config = dict(
    n_layer=17,
    d_model=384,
    n_experts=96,
    experts_per_token=4,
    d_expert=128,
    d_shared_expert=0,
    activation='squared_relu',
    moe_layers=[2, 3, 4, 5, 6, 7, 8, 9, 10, 11, 12, 13, 14, 15, 16],
    router_score='sigmoid',
    normalize_top_k=True,
    routed_scale=2.5,
    balance_loss=0.00244,
    balance_bias=False,
    router_bias=True,
    init_std_router=0.017,
    lr_router=0.00129,
    vocab_size=19804,
    norm='rmsnorm',
    norm_eps=1e-06,
    tie_embeddings='early',
    optimizer='adam_variant',
    lr=0.00124,
    beta1=0.9,
    batch_tokens=262144,
    seq_len=512,
    train_tokens=1420000000,
    steps=5417,
    dataset='wikipedia_en',
)
Below are experts of layer 9 (counted from 0) of a mixture-of-experts language model. Rows are named router (the router's row for the expert) and show model dimensions 0-95. Each number is 500 + 40 x the weight over its row's rms, rounded and kept within 0 to 999. Numbers have three digits each.
After each expert's rows: "comes after" lists some tokens at least twice as common just before its tokens as in all text. This comes from a sample of Wikipedia text that the model never trained on. Tokens count by the router's weight.

# expert 61
router:407442551496569410479513389560472503412567446520520520501529500510542456482451469465526488452478574516455460531610415564469528482524454471527483468489453476459441567545537515506501489459432542421490531470474544446486452498557541470490503427549507579543522440544408522494477443535512502473
comes after: "1", "2", "–", "| ", "6", "| November "

# expert 3
router:484467576430633404415532355567450463490553463503486443565534547537520430429550515476589531451513608514422612523550442577472504525485489469530491454516500492552495501505521467525515478575425519548468530444474475476458428486553484509558576483446526527531535463460482609487477541537486506509
comes after: "3", "2", "4", "0", "6", "1"

# expert 29
router:420486515496543558520552428572512447447496474455484489538514482444562562360511507493482458540460488549550531534530449514460534483501410452481492569506457436501476519527486509531541507542490561457492569473490483462502521500533540543501472502453494514550516434518534566444484486490450488537
comes after: "\n", "\n\n", " |", ")", " |  |", ";"

# expert 9
router:423474555477541455527530412607464504454463450480542570500554509491544485435486444440522484493454563477498483486574436547453463507475458504502502511483494452446438523490510468513518510484461472471445474493508484422532512502531526473543472550459496521573545467510469571480574428516537450456
comes after: ".", "\n\n", "s.", ").", ", but", ", and"

# expert 71
router:477473535472570410457479394521452471480499520513511521522542494503525455478495465462581589434536531465486471558489471480445565538567472461503554504496443505439480543555556517554506503481491534515462530525461505460504442484499526540501505521520502543534472383460486555537493516523474449509
comes after: " | ", "–", " ", "; ", ", ", "',"

# expert 52
router:469372592475614420401474387544525503463495507516535517545441522492522442443451495436535516446565528504462529553530424478443482526530401448528526447515427512496515521480518500512500471493492528513498524514536485457437530546477551570460531519484547522561494467471497559477552508489543461505
comes after: " | ", " ", "| ", ",", " (", ": "

# expert 12
router:401387604422603495450393386540465536456518424513509551537516452507585496475475473471558494473426463481499546460532455469473426455539464452569525459554437490507508516511506521487512536497521544508502475468497517460433475505556463424511461529507501549534485491481404482426505523592469490484
comes after: "1", "2", " ", " | ", ": ", ", "

# expert 72
router:511516458535554517567448401480485461454500495480588495510604452470440468452499552586546493411526583482467541450473493564460541455536467538549477514494448456410449573560607421515460479504511490484487477469519445468511568542488543463550527523497555534549539489481472507456551540486552472528
comes after: "\n\n", "\n", ".", "-", "===", "="

# expert 21
router:417456561435604430493468375578470456526487474488507512556575423534518449452516504482521431520547554492463559554530421549447583441502462440500444530456455453436471487520543529513552452470453527447519553523472473508469483456533538499510462493533497497582488478495529567505471481447475487547
comes after: " | ", ".", "0", " |", "–", "; "

# expert 35
router:393468508502533452523493429556516483453502504539544487556612533445531503470439446588485555525450463469492451499596468508444509508471514442563485490465425481597438583509492499531539477495469528489496556540534399460503568459520485487568449490464522471516493390495477538452508465526504528507
comes after: ".", "\n\n", " was", " were", " is", " It was"

# expert 75
router:480482568523597402480495384583421501491507476486535468572568535520532481460552553515537542496516449518514543514536429540469511551523465495575556533467383439452434531531555499531500482534474537566463540468442509491487534480516518553464513477435501486546529438459492547444491434485485465543
comes after: "\n", ".", ")", "3", "4", "0"

# expert 91
router:474516547523527475465547351501449461494512479480542523561573536506459503345457520486506499472539495494494523545502421499512539450485428450518514543497484460519457579506466517533562529527519493489573546490557543497498479515551544609503441479443566514580491460546489525437531438478534523511
comes after: " |", "\n", ")", " |  |", " |  |  |", ") |"

# expert 73
router:472464546472591396493496366585462456464503487512571504474496515513515474468537475528548459413546529550482570490625471503505517544500459491510507489458453487535452488508548511531503499578443479474525542566438489486488471508509480508527516434530582540522555469504547544487457462495452467511
comes after: "| ", ", ", "- ", "1", " in ", " ("

# expert 32
router:369473512492507471462447355572529466409554472464548548561532511523520468379454516518476552491519497488510565510580483490444477536463426440564472470532470477510449589538488482518514497537467480486470509501465472477507530471492521518454526469472508486552532477452481574502510414482481490553
comes after: ".", "==", "===", " ==", " ===", "s."

# expert 80
router:467488584497599403492486345573478472417487466542517514511532537549558436426574476468582498407546516562483568531573425568480517536564502445505518503444491497509478535516489530525505514477493542522508539496539493478449537480565544490540507431482573511543554472448487608484441418519527524483
comes after: "\n", "| ", " |", " |  |", "°", "- "

# expert 47
router:444366559453612438473451385588424473468486428485482475585546494477577481446461493479585518481486482495435445498518472510468554507508532492563528466547425497494450568528497494512527509619496518529520546452428487504529544510507497455437448521483552479514507466496485546514491476536550501538
comes after: "1", " | ", "2", "–", "0", "; "

# expert 87
router:478381613463546502474497398485477482493438413505528528486563504458549458426539521528516464486510563500459538472576363481433452479506438432550506508515522482467433535493562535534526511514478495444504459461428428462498479468545501550544536469528526509546570425512487560479504395544467485504
comes after: "\n", "| ", "|", "\n\n", "-", "0"

# expert 40
router:501445543459578404478492409494492497468554482548526527516537517512514489483605486486536532491553584523492496529650477568484508563529486477584426436494485464516513520512544510497508432484476482443487502470496491496438490496524504448537517446500545502508565480466465519464435470502539507491
comes after: "2", " | ", "1", " ", "-", "; "

# expert 20
router:418463533424577463525487417582448429461502512506526502541551509516596490424474411443540475530488499534516410467538413515480533480496496462499478486515456475537465556570506480524535492544489481468521546503489483447472562443515535530476537520551479576625498499484431474525485418483533502467
comes after: " in ", ", ", "–", "1", " In ", "2"

# expert 92
router:441500516481522493511489366589471466475529434500555469504571457469452474380518500532499468506512537548466502458548466529454455496472466531562527460499445488428450621503536503500549499504517542458496499491505552535511514525503527534506505500452601529550470507467542512419495464525525511611
comes after: ".", ")", " |", " |  |", "\n\n", ")."

# expert 89
router:515519446440521430563529331516530491483533539516531537527579466523502530451497559435527485555546568516532466484560456483476538502542505517533455515527455488487475573564535520539526499491530533525490506488539490519438512486501514477472521461462565539545537456406462411505450454550539481491
comes after: "\n\n", "\n", " of", "=", "The", " for"

# expert 4
router:356422622460526484567510456497513447482529472486550527503511559481507507433560506473563535489522489527514498512577442473442519472524440443471472550469437482471428523518481527539530491489489538504453475547448515510455487483535483548497555476496593510512553457492469489525440442493522509523
comes after: "\n", "\n\n", " He", " was", ", he", " He was"

# expert 1
router:484439579431653432434499327632487400431488448516535487522593458526486489457499506497604468410514494505432613497529491558470563533546406499577542474464484528469494505474481529516509493520550494488533504472497477466442462510541541512490491491439510540468527437436495511452456478503490433541
comes after: " | ", "0", "1", "2", "; ", "."